Below are experts of layer 8 (counted from 0) of a mixture-of-experts language model. Rows are named router (the router's row for the expert), gate (a neuron's input weights, with its number), up (a neuron's input weights, with its number) and show model dimensions 0-127. Each number is 500 + 50 x the weight over its row's rms, rounded and kept within 0 to 999. Numbers have three digits each.
Before each expert's rows: "comes after" lists some tokens at least twice as common just before its tokens as in all text; "mostly gets" lists some tokens that are sent to it at least half of the time. This comes from a sample of Wikipedia text that the model never trained on. Tokens count by the router's weight.

# expert 29
comes after: "1", "9", "0", "2", "8", "–"
mostly gets: " com", " Act", " author", " exist", " direct", " Develop"
router:432487549460543462524516538462575464569414520485438429437488620459462573566409523464463603496545458432511488519546488470514547468419456392403468439461569485607495496449443518429465448535533420434489505551496544533531460440503499505439418548522514534434530531543524535580528460515472395542424481548485503564497560529539527515449490420528451566509475497471456552423522506495460594559420
gate0:507441406406580506529499531466501456492463424528527393542499615401486550503539510575444505498523577449417486507568476470498548455512533585467540434517479472502553528528473580457491519497461529433387439597475575576485551492563512476475395500524488491361616537487466497535508515493424521517484455439504510534416520526538499541511540518444509421477521544477562391486515635542590563517551
up0:534428452446519481506504529455448474470486457475478416519454592377449506465559542567417481437462574426419492533542501479484620390533460591508577376481435430505536524504495548483415506539505539474460436558425588575473560499500497488513425472601493493409570532474422437467588495509496495521516453430523564498432501502527482450499478515444573412467576489491546442519451545565606454511545
gate1:557500496402541589561527432530506527499450601482471520443549490442494516546463602545523600524452515471543385512454552491518515599470517504443541515558512465508604483564503521486498572489558444464561490483435543402555489520554459566491519515535512434499488505601570496549505509534551503520434467519607574497439450529496449553546456560542479554553457510571536530524494441478436431462493
up1:377470479473502559471503519560579445400487524488565539506484518560495561561570520488493510442466463459476469475533488463469498627478581485412528510597605489496462518512495506409502420400595489474421414572432486560523466527486408525491547522481531436536510425571433486552465511458474540454424445513492504487455525482495558582475473537579508500500527485476423568481443452439441412400539
gate2:475515517495434513444548464552426447484427527493564508507521471545486520507524545488445458498547498438563534427461487587512534432473436472481445426444546637552459534433550474575389469479555435576528556434487493520480415468481487498528524570447496500516490575491531532558497538457543425578646488523416464444571461447511517502513465527570448484453531472502512348550496528493498557483527
up2:514504515459529492492471433455506509509451474566490514475455483507462518466473469502539553543445520506477524530531526425531494524585583473541475470598430480502659412514424501480517495505397581481485486541575424490489445575555496494572445387558459564486588490473425463490522519512524577445416544464549495500402441359457556486524532495489521472548450530469431580485536474424434503537500
gate3:414592469488426552449481489563527542424476491472500481530428606480483531468467533498432485485558520534476450592422463505488500539474482453508529538507569417590577467563475477444456457490507448569514488517498547548568459444454514528505508595562582512429499519511476560578509521489556561487536426563491546501533527513478469544457543599532430532491492506483480517440532422483557450429444
up3:528456466494475419561447493404435537484434379614485474557541356445484448579447397464530514558466479460498510537545437533387554534442472489473492430532519501475479478524522537475625556480478594501471513528474500427467501458542474456501470453480471511464541524529553412430439539529564518471575563461513542565558500537555589457559460485528582424485512498520531540560482569526561463598522
gate4:551476563496473504478425522356513489523453613547494419434497584537508444591473488533558491506509524551545482547577488562513513550466533548506486586437513445467508557435496505516552500479548391589474462452450529432517455527503458414498432494456424461455603529577511469467382518466487552579496589444374466468451499515553520437529554492519412437466537496490514458460508557538522529531444
up4:538536446457493476372474561581460463494434494566401417459505475497586439436450500477509564534474442415425497525436603503535520484545454508483518612474452548553448532504593492486391481534451435471446448497514528448545561526578485561486527517585435501502421519473480512589562563552448478513522569577613520581429395476576487489447497462544570483607502565569470526545439505516554517530534
gate5:584519445445505451567536513511574535514556531587461425385387482516465466487436515509506538383536485490513520525492579553554462516574487527490517517490576486509518520533492388523507487532490448503519554407449503391525526462439451472535609494470479576555537557568518523514599490456488484477613492495486491470533523524451446375511512414535464482497461576475541508566497482537438495542478
up5:476520435482499560535608415540556522480509402508474592418562495509497508529477380410540543518544611460483452536433484428550516516518518504557519571544433510500497424437510431505455471441489420574550541451458478441544517449454547480517549480459519512514478442423442454523548486395535506475538570541505472428517384557567560452585501515387432527455515501571521583412582513537468385572453
gate6:505488544499511533484527553425597484503541532490463442612420453543461520464431598485562540445469564583613583506458428542573554463473466564597460514458491528505457545490504477401558543544513496444531556423509387572441462510478392496546586498559512514498428558500502496426438515511508489447469530492486503491499494566508433529465520531516508498540494498505530512536535531499483479488489
up6:536492525512477494440544501447458519478491536524489451568511449492504484494388576551480536437545514523583551583531411615486526506470376475498391515471574448521415541510502481477589486549487491476505538435472486576475495513540469517456507447512470457499483538488522497508398457517502434469503465438459508536564496590525447496389479534531510474553439496486492559553514455415505475550437
gate7:473496454526482573519573566484463515547438478530477489548501547495529435515421506510479474479464549645518449488491499532539519509511483505492564402573482482590436544442406539525379481555467529506560456534528491485537467550476490464617498491446512532515548571591527506406569596514391499564523506439463440516468568543561406612512488582521499530463465475536469496506511529469437508511414
up7:458517418447424634486432557502510470541568509545552502487532537493411572510459464502539548505559501489477482493475638431507540526394494463518445482521579496507486571445532538594520603533578508545474479436588548438443451579476545448439541498446384417556487497487457575475465441472519604506490496431476475463484481481543580581468509494490496464592513546504491555444479495483470526518478
gate8:479513532498536438455565557573482459501630525472526481517457401378476474501485494498535517451514547461493531541484472513523510492463601477461554510456515450443542471492602472465478552514460549574554528525379540504530563447504450544428592469520451521559354568527441446507524495430522479541519517483463527460512392525569466510439484528541461512529488540444543416365447556568499540534471
up8:516450516532450567613494510475470469486383524556501497464453518564521561546440521532514427546453454564480492460512455480500497399546472561468466508535507538493325518437444464534527513457516470469484558557490565489497466552495491476559415563465590493409584457544531509510375482546454475529480522473527385550453540574474552560493518481538573474499485421525507517644515453474544424431472
gate9:565518425463450485481544545561559397563502478522476516577420624433519499498493566467400546500485570505586598436446468520551426427583547489530479578503476471448519420462518440486532436521539475503438481523480467440502435460455463434500461481479410417550391509522497518460517388542511453504462502445477592464455542469464556530545555612544490516488477439571562514491460557562501541475511
up9:433522574514516524596412453476457502467515503488514468449563473599446499437517445506515451546588479569462539517555491455454494582393543525408534542497501496467551584519520490487519554352481539463505477502526534462557482492493486516517652515496559566462551438422572457463540505465482580531469439528401450512555457584572417460492515382439504499554476512488464491507518545500515446469503
gate10:539559466583534462508509480577617594520462568388537504506398490450528503499593521416413535508499565505581539490458403500438523435503354507444449528467448499470468452545615550545407474489479492560595519522558531530419497461484479473559523442441587500502477594491429496490500549525564393442555492442590519495523482449376457499476521407465377454507525504443584508457545495511503526477479
up10:583461517525453583506541452519465425507513484445468456545542537504482594477505531514519491535489529461552557465506474502414489516589491443549510482450576526470361436526608522467529545506424493512457477453436561503526551574548571651473470418488514541486546407419518524456503432482486621598454453522521446450594508552432542496368559537503457552515522522535482499537532468518509491507492
gate11:510537508538425542504459566449476516511384568544522429472581545519417585484471479487523542592556516452559537451527545566479458403521473596446467518534435489546497535512452502523404597566522592500520456559582504599439437519574445587523427543551446505456557453479545482474507473521445494569561549493509481419513464532520468491505520559495469482593489539484469506450526446517533487479578
up11:602544595567545453339438576516429504475460480505470500465511467591440493575484518578448534557523525543550571489527450498519506477405540516489486436542528441471503476475547468534493444511479499513430612457466384432496530464497521555439466439470526521564469605540435464509429459525514466432573457488460553561461482491492591434471467450550519516514594536445517539556555453454408569396549
gate12:460408382494482548568533501464448494444527555505540455494444494387515483484412554497371502444462529458517547440471521522540515383543435457552416528467497506444449546422398428518428487468479415546511618534534552509471410548453451489522489449506486493538535573511470527466481475548466537495482487498495478482533427520551533472514454506542471531461555512475531476472489474488475428411422
up12:547520578572452506495451498498511534559483524477453490458577593566495488477515499467605397416534451522497470498532452452493498505530401532452512575529493468539626502487556596407544451445544527501457430430513432489550539509480517484469536599480535477489456486542435559485506601472486441488583544473507532519528556550515421479464522520535599349527512528539521613544499478505467486544598
gate13:430474525483522539462533510421615525466495505555610412496590530532569476496491466483518485525523526489454436565449564432440478546488476452503524458457522495567603463418469476547463405495509523654459443470482590455598614537411480500586399485576391385454501489538441534554505414453543532504441543523422487522528537520438509507497540438495520473497440579524488498432614527542480561507445
up13:430571473422441471502447446506472533579497518450442594481528551501542447538459499488423574526513458540444433476509460475495573480486418511486519487511467603527511521516534376509503523504481476602464563464488566484507476392407539494547530588586455393529435564544522547536552478528527553425533473512472584546488581420606475470524460464570606530489475493487566494509547534536416541418469
gate14:503359475464424489543484426534439497464415450547476543566491554562517560483422511503477516446557570457490427457480510501554381458521412529516524549454412447497457509515415444559467464420513505548565468471591510487467456462500470562531426569520454593543525565452499512492528521546450484556500526478440545563421555589586518452462490543566583528430514470548481517474422546438489473478465
up14:559592589577509475439544524490478477586633514503527501472520419510480483417594490505633533517488447508454482633514455522428623514493603446461470421556556523539577511480503554468557513507417493404462506527427510582473500484523522516434521405508477499426507400535569424499459501509502505451550479567557456449548473399461489527497493487454444459526504519481531518517430511544527484519565
gate15:512574576536487497429498515501474479480472494491455430452485436527516464500594508541610538514613486444495529426432472527476399549529592446479558499477467441451511493447508420491458509556505398422516448517461510491460492430470415508471443473460567556552482501419483414494408556511472479449527458537548532444567477549519508433587547511496514390486432491490445465503505644472525501602479
up15:489467426509417497513474469408477482523427523538523514482520413485593467406552510495518553492536547446456528434518541519452374518496545409423582530511469456550527540513431466520376513533567460381531465507574577522473521416413511486439491489491534506571399503487511517456465519529446543448512439470605531463524502574523432456515575543589589483509521566494372409437454512565462413491554
gate16:405484524471517399445501445478493440454611540533561564501491590532530501583517463433563490458494592479511404451534477440567522534543428410405503463482450474496485473417479554524581446488507535459600512556509575594461428472473492506532518481539515478436517423470560488435496474453488468479540543499541484497430550559517438577552409481483512532456433531502466483480437460506512502462480
up16:485418468402506517460451420393413431539445547537563446509492601409474501564385505502590503411511500532554475516474499515582418521481532575432465405455442439485456526494524470515481514533491507567513482536481419535532437535554423495519444452447434453549547518499545409435517472448491502533522493522469441450446509563503585586522439571418413541561499519463531475465381546580588379511410
gate17:575536502543487472456431568455491489483446501572508486508535470452426564545529528559554417641511548486421556480495420535516494454512545572527445541599492549527533482504537505473536488479552439572471500511606398505482475480598470523481462461588473444423397507503369528508500499479527500536553557466500426484540515511401539551501505449553500469550435497492526547477414454508501513426521
up17:464455509423551487553570528455472523477489522479454442458495582540568512466432520387515467428466454464610444462511561543515457555613440497484575422543513487435489454500419519498514522462536524481506580553434560470572491493377502498503513502404487433522609446564471457450540526523546474435480489523432572575468535487510491420533509601512484548420486578546490444542606538512445468549442
gate18:554503597521545489501449512409440535493513513541557531491424537558489504531446505582461558498439492524490530438551529526586460455517447541417474451542557514566499515441505534546591534524488551497578570504555535509510411478608501572403588463496387515478464536509512487429506491504497518593427577406420469527526602462432505518509547497496548478476468523523450528501561491522496556516496
up18:549570491437496496515524434464443456576577537451495547447470538471441469495459451562538514484436535488489525475548448427538507458512451537500491491557431477475493382479510501428593475608448459527478471483479452559578538439471517511513560491483482527495500407532511631434549444470444495391593513534523562615533457477493524583515491483538490554526525431443470557491597487503421544516552
gate19:523486453582589535464486501402499468532542474501497402557515521531423455504504511537507490509519483604489562568515451460505513473525465543391489529440413478604507440517520603472494503463411533487481540497469430563518548466537468541534551420544554530462512500506477424449421525546437435450473520478519487471467546560454487420575572393507488427438497508544413536460438482520449420568530
up19:481406333604583525459504448497489603478453459464485496573517493410510471567445555474461516444505566496468501525502544457517443453482505529431534501513420420588439449545615539524514454418479533606511501591419452461529501534479475511532453497536506520473438494496468484429540492410463500510476481391553471456517599485518506461533524449450472527406432533570474530528433496484450449498481
gate20:493435438526526551532447403531595459467450514424490508445457519457527558431437423459518472574458554587555469489469527454439523564505419445563442488503425526511513485496522572504505555493443463544602568559470514587517452552542461503445423512507467481410608506480468507413548486463515526508462544454504446566513502432490597497533446473464327600519557542564479547503510512478510431533567
up20:548534535481496569546430560474528500456496491523477396459562477521536546472503549561560514503440513447537500482498497514514529521583414497431484467509542429493548557526554486475549467502540423549477487516446472389565513480600459425531472511443516447540453490455502417596449410540500518494421443568543450542456493591449630465505508510523568443557559531359538414499556537443499600533470
gate21:520532527505538509458515484434574461489517475428489404535510503500487465464517499564545412558532505546399507500474474463411542481558476468481467542549531504457438467569492424475553485570463468511485554500528591573559458507446451463502524531428553593498496443461487514548447637552463435567649485483466478573495578467410488448491483539526604515553528471511514532505473527512427411413575
up21:548503481491459542503560478516466573556488543617395464470533495497552537475584489535478550412438505513435544548579467578494501555357498491518466476506444448536578506493559556593477537546495472511533428485511478456524578477493447533565502492524550349434589431438484512501409428599390439461458455516491625517452430445461579516529444517509387549458418520448440539486569501497533545512546
gate22:391517489554429472518460541501521492512462536474466443493536477508588504542558518429417441515413460475575500481500503467452581463573488578480438470408614517613507472446398483503508509503531543504574512418566550487458468459507516443477466505430438442463452553567452526427537525453544471530514519508531573520560520549443436443502520546574537515409476514381525486524631521576480506509511
up22:515563492471468480442513483466491483483497487395482532486503349495558535522545507529575529530519475477511464534571596541542486473570501465462473486465629516418446434499444425571444602432513477496476533493597484511525524615464495630485478535507500478475416437437593513478506517522536520476528443462583413485533579433562560550495523530471517554509568477524461556532480460510566511453514
gate23:499490422516512488496540532527475442515634393480524593447495456404556477450562498464498440480535597529435545593555467623425413593459549434566462457507525550536533481453463532513444564540541506486549544410463620501471537419499547502490444586452518479594462452513600451406623489498575575506358537494494534534458466508519458556462479559462432522582501480495460530448492499521415514515567
up23:551507610546485507497424475422596519482477505506549449588447507511436485507475459524554563523508425464559521431475561406454547473572483529463561559508407475451376458630558428538546601552427452525534452506452440528502530537508547517548533448519477414406506471495500569577456436547480514456659445523538438530548504512507500489522588493519503533437514434503365481512522525493470436464453
gate24:524508487528537608518514555534477427417554436502480517542484539557481450485500514450539459331498518533456467563492499500533504462524385479397497466449524528584519476453430541476482531522572456501536563490430463500582479418513430519556492579458531540490547507434396508489505455488501496532431559577413548528482471444478502509593551549557509536573465422514403535592532529542500507574515
up24:549505473478535423522476483498535576428547600490617542513517520557507437543514512468486592518473480581431492438478454478466502457455460521452538386473550497487457557513485435535579583388484560393507421449620480567486480497513535442484546512492463564489453448521496511505652552447483526547471527478540409471540554519490440493507555421384549511479467532518455533498525473451457472465520
gate25:573426511541530455430545508554452493514416483410554456501510533498519457535525512489551524466549538528509511487535597498544478532453520516521444461475531411523555530588497539444507549471512484438488437455460510546381454515475508546455416440548512524469511498523506502492462441414556474510416453458504427527504522488499479499507523560544505511471462479505524467568571486486429506562478
up25:416516430416474565538517542514533510465573551581471520517532392436566531463499528497346414435407515445481463568468477484533544471537511504517556482537532532502529478385469509541477490505574506567590511509547536470612473441460379451559535531468515485495539576462476434571560518484475549515431536533469540489495490531447541471498486485456544497625589500531556482556438515539556561465494
gate26:498485429495527555495592513498493504454379515460636545536445589448523531439611518466537531499529448515441483495515500463499396515481523532491569467519456461591548475552498607558542503458399412417502527562494518479539482477436514545464480520558520557501501464399534502535454441620446448469403548436489522410592521408484538571442520531503510456478470516532447493450517652502516443524553
up26:549461453657456417417525481458539477507465520561506609482456449558503541524463488486453562483464562550463419519403396534430464462515532470489483608574452424469458452533485444512459602483575490604583461426491494545547536583486519565540500446458572450477521504527496465527443520539482489442559536544470447478471530573492547570515547501571566574509538474514498501456529485502492431549501
gate27:514497526386547493480570399532597502534457463538582547439439521473544482569473467541355552476465496489492464457417420480566417535501590509496465449526436526504538437467506464439468513443444584450523494490499531519492441506428530509507504536468510516498539470469542518543523463479450518513592540500487494489575435512540407535549503526552427459458461556392549519458451495417482428438566
up27:450488435358400534498476449439571492441461545527473476484510517450547545487518526548600494429468506510480517508509470526487478469471586436531489475536461530478524493456461584460492507504477433561545449516436541429525565525476449463417512553565484551374463567543521524499566518544485547448506513467407527568608421412562459488548559537416576482513441489584511505481483492477453513546555
gate28:567523560498496532481492454450505521595566475514501527541495421599500479470471457490584608508459518465585513457429566492513609489475531504523438476527631516501489550477494616433479475527476511470532535392470448550417526535494521472501547379421487436518505558458511428507509489455537519528532501507575396559542459495529505542494497544531507478482585619384547547540449493451416589461460
up28:449544543483508496474532418467546494560493528494508480563551478578536475503465444489506523495432610515560548471432512449507541494431460519504487506487557473538506575430471553482499516512489461524528585401447536545510553521425551488498492401509489449472426595498487509433489547430496500593467496478547440595543522454544532539532489469483390572552578594353517543507496477430490526475462
gate29:494545535528465470471500515564511458572465508534418470494515509569570468540523470500477566527521505489341501425507521478430419558427477569520635453544475559625529480545586501480501525511494586482535449575556529514557499421448504488509483595422520576573395480499492480472431585489413501521448479501580429545529485460533453484493482463499491454453469459559474556528506496549517487510477
up29:518519477511570556540579548463493506414593536522465463475404446475537584382455526519506448455572453394608471589445530561458566437513419502503473478533512393514475537469412513517496465492573433522557617495468442511548532576520500449469460492382489382507581528497466497451542481468601440509533430522459543490425477494474547443514575520475504515495572555571579436506496423493476484533426
gate30:543572553452555573504453529553540486488522538523468464587475486493444492558450469501462574461440469550559481421486514523483605497472520505515572560505457530514517600523463496455460468473456493525589543532484536576532554528550537530493548408463482545410501553568414547542564392612635590528459443488512470575556466465581404458590556422508501485482512442460522517513458504535425540451459
up30:461450508440501512537441499451567514467457488464529452529484497543548573432475512526466544488510437455436498495498461601447512592534470495528494434532482466495525428453450453522576502423422511440484554619572480545518451536464497519447403542501451498517518508582537484569484526488426551587478489530501553493474517478474479516545500510552441480463472478497581506478617581486538464568568
gate31:531523458580445575479535483439441507417481456465502463565498474512549587465535489578569552433569468448532404577468518484522518460508547393549518422559570524530544467489407412470476437551494481446520559419489521481506534400496483570510504505472510574625524480400581520434542500509446450466449461481528531557451468427517517518462447468519480535535519421471521609492469497520456467504598
up31:550495481514415518509485447416520471454496555505467485476413514531448561495492543511495501442575452452552484609352490470466448508451474508483502425487505489536512528473458523404466569566501462456458491469474453503402518546433524510451585428464496466574572552426611474443498529505504463444531492551517554490452485516563503571563555460559509439545562525567410564434484467455478561515534
gate32:560433494478496567375446531437539497530535470546460470479510504527483555454467548491464535437490560406573447442573571459474499549514449535596573457504571531560497521548492616458507462463547568500560517507492471440486495533544459436631612473361547586531566449564465481501449508575469495495548563487553432536492397510553480489561528426485491533547536499531548455499439565542421487549599
up32:692546575478533460424463475485469494611514458526558483471500503575508457506484432455440543508516552438511493392568571496454461498552500507442516461477584481475524494589531461514497497486457556492408538457494500468489458585589519516497538468464499520526489503532541563492543549487450548390486499497386513526463438511580513442540535503576558503538545546534482473436498524476457561513485
gate33:522578540467442442425497463446510472501507470510429552435465465526559524542517525487409460533439456496438453522447491452472478488382568541567544529518365563480419488460501523494494493540478484557587598568549528557454496479654506539551560501549482516522518415511451556475574515558537449508549578510446574529570473446483488507477460517449534489561494476445618525431428416519472525462521
up33:455425560400518527593468609526391485465526474436429553484540403502556561539581473431486483587458456426513509544498332422496470539512483463492465502539473460502578475450483459491442495492456536447533420518571468579443514488468464495479400516459549546512483506569590515536482526514576567434411534519469469618620540515522492447474485510492607503546519426464511535530566493453554475571462
gate34:489428468541575503478524501490509557501436493376515533521429521531481424549492494391511541524549456475529525463496495435547358648483565419507525471535503483465477450501583455480478434468456535368516528454519480555511544499549522477552551486543508549503542499467464440545517542459522507368419457608479527528490511434568512491490673485479484602467409391518543501525529439463550514501433
up34:571422557507523519520555457477442485457501464560429527475407443443510467483446548563486510522434462458544495459497520588535492472459471499452464534512492454394506513437525403391509603493510572488566545581533420493472520489527447429586549572490500446556460537438546478520635506578485549423437465476465470508583525501550551576476506443469466468462477485539525630506567559395546428500446
gate35:487439499496447381430513491535463509511556519535450509536495517577550545579424560451565503376544592496487441590446520643439557521427431464457489452461505485510429512423457525492527483474568546541505551511462519536461491507581533512518466485581455428536568455480381469596445459555548467544511576553520538545522535514501491452508412535559483519476354539471455464454525472567381535471530
up35:449443523488483416444498549541534476493459568461466510571477421506452500512483527462488535469562510463468439544467537592407446588475465423478596529582506372489444509471518497497521484413503524549450527573486478534484526539650497538542509438505543445565553470485420523499509472533594523519477485511549507464554624417506517524472502535563520569437439520438483448413476537536394445494504
gate36:482536496473561524478472436493577438528500520501484467494554475622493520521443539550428482446453466518501424489420453475552404594464524524551631506425526441503490598482568511473551441475579548561520434459481438410501463528471418516451543510463526555500547517558512472522478444443439469570460520549528527579514457557494477575506534387522550456462591545484601410507430603541459486367486
up36:478422538534498519548468435421472569558514494501541486527596574495551510508513376532518515543508501557495473540548526524496521479463408521486474526468528538468427418539537428512536543428553573535466591468555578612528519523414587511473439511515479470489533441461431534570525506451548573476413395495466486436488565556500552461399477563518558509452490459507447574537437523496509563499502
gate37:391464551493461516430490532542434528444602552429481533470590469504483477525484573509461618474508455463578497545525415532568482533551511509425460508497552474434501517410548437561550557509510487495559445565483493563608508430496495571476490489549616478541464530505557472586444626537437453518471427532516532469494580541493458475483584525506457578460464486546508531556475446510501511517430
up37:519504479462634455559540486500494471605450573529448447587456471500489440509574495475506487571443435447580629487490451468545542513491484486616550471571512556487563488585494498596434484433591539457407527480384411517541486544491538445434391540486473594540476493497513456524539517374498493477510487451554533499497481533586546447488549514489632466515589523537519438483540577481571490581534
gate38:424486497458490572500469426542474516535515532512575507515424484471550530428476495476484611484500542413443472477549536510369581608489486538547565484576396514488463513482457507571499428476514554543476604532436563568509568533519520399501513518443455594535462543563452462507526557455545650504523544468547583524473450404565546533608442484506457459472460526452511485505510548484525385504509
up38:480433460498477429452587548450504498439461488585536462467525453537515555527479630553468410488511463582390536584514496533506471465556529423514445427429548490466508388487559539408477517498621502479543437453527555502522471486486509610479458508595550439496552538505492399555517456515498469636476534530462501385570506549398520517397450552511563365510495492561477520551496530479556526524466
gate39:515440484428489422488528533500539465538462482491517457509465581525552478418427593424487476560482471530430455492423525591454515593472439491499570456497551463470524500450513541445531496534532463494522456538529597553502472497583526479473364448537494553614567484535483473534479413533502569437454482473533610480554526528523495537502527452460435441467519535525514515529483591459454621489381
up39:469558618511513534484438409480447587494517518528511518408530441419511521534418420599558566456470599452569539511496453542562473471458493598369501542472488516478530412572433446470502527459516562400459450442476445461532514535462522404510557533535555489419452506485528456468612530475501446501385610517505424472517496463532607419473542578550615500514540529499491501400497454497535433456533
gate40:464497422510602546524510551576541431500544532487446453581557494620494598478540520543489490462472566469451529482472467412572431476580501493468488508464412570539584539515535382518543433453543490516451492532521464480555560474506484499577470533542527442490471491439519526484546514448500479442441527514458573550464422517437554453525587530555392538491418546567436404513526550520493477503604
up40:551478534425438415469461425434380596472438482556495500409459566429527434489507516426505503487471501551558480500593549603517512543401459513572573484444519456378439508414495610484529536550500545471522516506485506550435475492501520518520487485492462509527498476519496449482443502572464521498459447475515476518432525442527484484491416503394588494441546503461550559511454413536470500513425
gate41:500492465567556562544536527509481501484572518464411472445576501530480478598528454509516539496497552495487452478547522592469534456621459473549513467545511437551518461563578486392489499544518550461453543478398477461505441353470526495574528521478602489506508515523578590511433423511447483539511511560494499563573585491456438507447447577449439424482459478433469568513558544506596570480530
up41:541511512446514582384508452443467482459478544524600505551453595491551467471489521501488568488495450478576588474428505477540500523506565436531560572396491586403484502471488549549430472550510438508533576504567476460550537561483464442468459428555451462451520480450480478560507501447528510486473527491509525495474386592523487457428519476489564530456448593502451402479479466417452394542487
gate42:464396446582499578543510514583483572523469527501417449477545489405500499486466570459574502451479503510565478510515414459485465614457482482573530494539484590481468523486531426470580469527443476462518460565593500553478542494470528480544506537507508500557464565508476449539559452522478405525501542515405524497439475586533602529340590545488511574526493521479478486631515587479469474469448
up42:495404518454544532523489496449493453476523447418541542477467559471501551463565493499447496470434483396491481500535555516451545515512552601404432536464475531432565485481524581455437527448548470502493652543512410441524443436554511504495486453494514515414602402525483490480363540470573528601456582438496533494437414415464485537540450600427559470442495508515485523499480440535592427466499
gate43:553428489503513510565547441475510443480502471482543497512547529444463520543529462591524543481517573469498488438495430463446529551456487511495517447411576457464428427461511465523375463541548436515531460418442478468499505473416494536430562460545450509544517557610462499495559468507618516526438514495532456477577493423542453444518502610412483505510580488482482486425454500535486598462417
up43:529541607455481471518560449426513483436483537536525463539508552552550480515476461552588497457519561476562505473502477402472523537521479434424514461458490514491417439461431484483515451402513518448552464437491482532472479497454487542544522448488366555522477531509485469423497462531595555519486404540467465495566442495543503361500527520498412441426503575506493587445466469510519495568457
gate44:492549569494466499532489474488510441517405516524409394494540519440506461450424550540541590578526506502455453483498547595547467429548436486497523486496468460472570462528548450439563520511510480463495482470509549488478461560477450437484427514546484484465414511481474482517574561593484503486476542542483445492578533460487580423487478475524426491544442562488453563531469542478528474387407
up44:492525537502386497493502445443480430544496534488476464445565508450472550462543443598487476475522522431482447547492601557436506495477461508504554519483497577553536549489467402585511455523499478511538460449457520473476588540422532486487446453534436516432500497561517541601550429472469580507554484584572590570608482434482566411502543436484526544494516477477590518540450557491493598514478
gate45:509541548432546488496538533585466504644425441499551547536483484408544481557547524469563548463523507551525441503500517532484465466428425478533463517534475501496505499579540529508492564456460457581555512556472553549459452477501542481503484507462511543395530421499587484572472466641584520490574413465523433482532614490595589423474584525468536487594513475556572527469445512455456512469532
up45:511568526568438566475536513550603393401621474455518541510539471518437533422463528500479500500461399413539623526500499512513565493517475527507502484576439574413454568531610392525410498559508557501488510515512459485513461508419486583526523485418526434522460544496503533476465550428476506425502541487538522500452444460534576561498512530454468579576458462527460580464489465549593451456491
gate46:557499420505522528441413447465549523567457465523399453538490492525459514566569443506538509569468477513467481515389455540491592432515600459453499528516536544458463526498511485526411468500468460480437499484487444446479452441563444495418631542490499521445405508453502488461500503558482518493588539467447444449511615520561429551435448514549600493561535457469583492508451574464610588521384
up46:591432468470469487421444407459543539574515477482405381498543514433436546473600424508577506566469571464440483505453560453476597522547516473391496589586540487506492468421498452509407449479550497453497459537493522557501473447546518541526512496458400551474522575526504516521545466560435475454527485521426447431529477514506506515568483518520461442504525537504549461570390559420569595533412
gate47:481459508501549513503421537420513536477477517429424512509466561453462525447564469495504500581465497505487485428423488524529553547481446487561437505448462472497405555399521547469552506530527430490500485567502476561535524575445528387569433508457440470476442481481477581448454418511516477528533601489512548468507584574447405549471517517473484485458526464578546502495489527480498510530438
up47:534505514429439596471493523463496537513489530567498488429473507559490397530422564539443443439584510556483514524608528479567479468423551573417542507495435531471467448566434505505347498488504479457477385511479471477462503474483494555414510509621554509527603610530504480575458537470497478447559473541497489501500383462552550506595549569459488491524556568456483531472522474460518438476456
gate48:548553422477538517573614487500477519535421551458610534435478545559494470499580505522518530503500527493462505526558547461507514491475498464384447410497510477503490606459534450483453451530490442364469489537503534552496432496494542509505498512484523495420519468447450497524518519584496460508574595568504543504481562488458494495663456515483632438508414459480547433566499482484412563534519
up48:555621535548494418540596476434437442398399516521565547471504587523567449520624490638561481492500563531504524478661575488477500554557472468492480554508493475502442579433588523486479472468532430427467445529485509514590443531455514565577431474507546515512560509395453458440509477525586486569578475558555510442476574551533523525602538541459514492510508421444517549502515543529438468526518
gate49:521524525493434520566538459524469396494575477410453460508480491506438535565554438423550545487516482454501446511478524425503448522445473487459365510436492499504462451400462427530434475438553577619548473530495520535495553541585479461481549498478453540484413563448493578506446478477519422516477554629520500446597536443465533494598441533428413530524425524476418597468532460495517553503513
up49:493550568478486463362514485431494399504519533587464525498545452559478460626464543557462541484449536482479561454500490466545463488493576556497518507468540551452491487557433509471553502529590436501492458501483510530452479478529438555489588566466551577540423544528573551530442557479466446536434493617460500509454510419469577563530497504493483434438456514508503441621479568594410464603601
gate50:482580473469526579479496501516459534520462520545520528475618427508438543512514529532540456548485401595465523568467442433409382547569439493514514495523584490548403482440520535399505488480516484539567526454579513486565469548428539558504479556461532562493551597536538474637515483412603413501584570513486507547570515563488480430514478447488547534456540596553512530616536533537504427491576
up50:605547438445467523508503402550444586548505527420546537557463578564470514539558473456496480456524382555496621512460500447562497472571474521557520617571472477511558542470504560539442492573561559511460418375451536409504531597460589467506581542435445504552473501498494457515525495435505503512526501511450468490519497489503442515400455467377549495478489465502519516424497485554463496477554
gate51:565476622534384574447468566519463592492478518461483458470462556558456461460500539519520558481480538497364495529388564471529474473457423474458501463520477496502464558580548622530545472495540424551501442488484439536472592543499488508489342533543479471483590507466497527513481473460443516517553475561547531526467508459413474392364577474476424500414533485551465568454531514461561584523523
up51:503494439522568550581543381419474509549552522574571489558464550448476487501538514484481497416520451499523458465510481452559466528489523573474563495548474529559466478453434486464483508459400520440501443511461513539524526429498520512575622552438543504444505467442473495514546477534438524501443606490497412437391517532524539603495399584437531511555385579492475537538420520533470499420541
gate52:476535466414551479490522452469479451489465474450428558454510575495498535470452528411493566542570538487481577495432505508476482538439497543468544498507514517513476371505498551511544531513534510454557494562449461457492527485409565362509570515490569422486522543433583454521488416608447419453483576467454499502545521493488534449469470542585459541543541509498523501499476465548491494414491
up52:518522517478540545511419521476482499573512556451460492528488570543573470439421489689400426498389458474552554483515532527578531466579460560490498532451518478435514585464479470479536393509491488493432510480500475453485480462538530497490557550576493456551380529544544529421404504578485453592450585436486517453479506530521531504458463536564514498458524545484482488548470578450517501490461
gate53:418455523544492519374427549504443428593478529541506459478441501577553465470486476502563569449548532546512515510487535566544534468438525451438484460449558512516500503540497493489509406500587489483479464413502537626464438530513535557426579581519569545532413442534511503464537524523489601480468546573512535528463511490528588556524524554598506477487427421437482525567482477477489535479468
up53:489492394509587533546509535579477420506493555575458501462564578478479472561427484512523544535545477517516444500491449506435470484392467497458426465493540534508558562368467577469468584529536605595474542546476460513475565450463470535502375537437448441447567585554549496514424589493531488495454536464525498599542525429468589596573530454506549452483478538550453508496491532501552587471489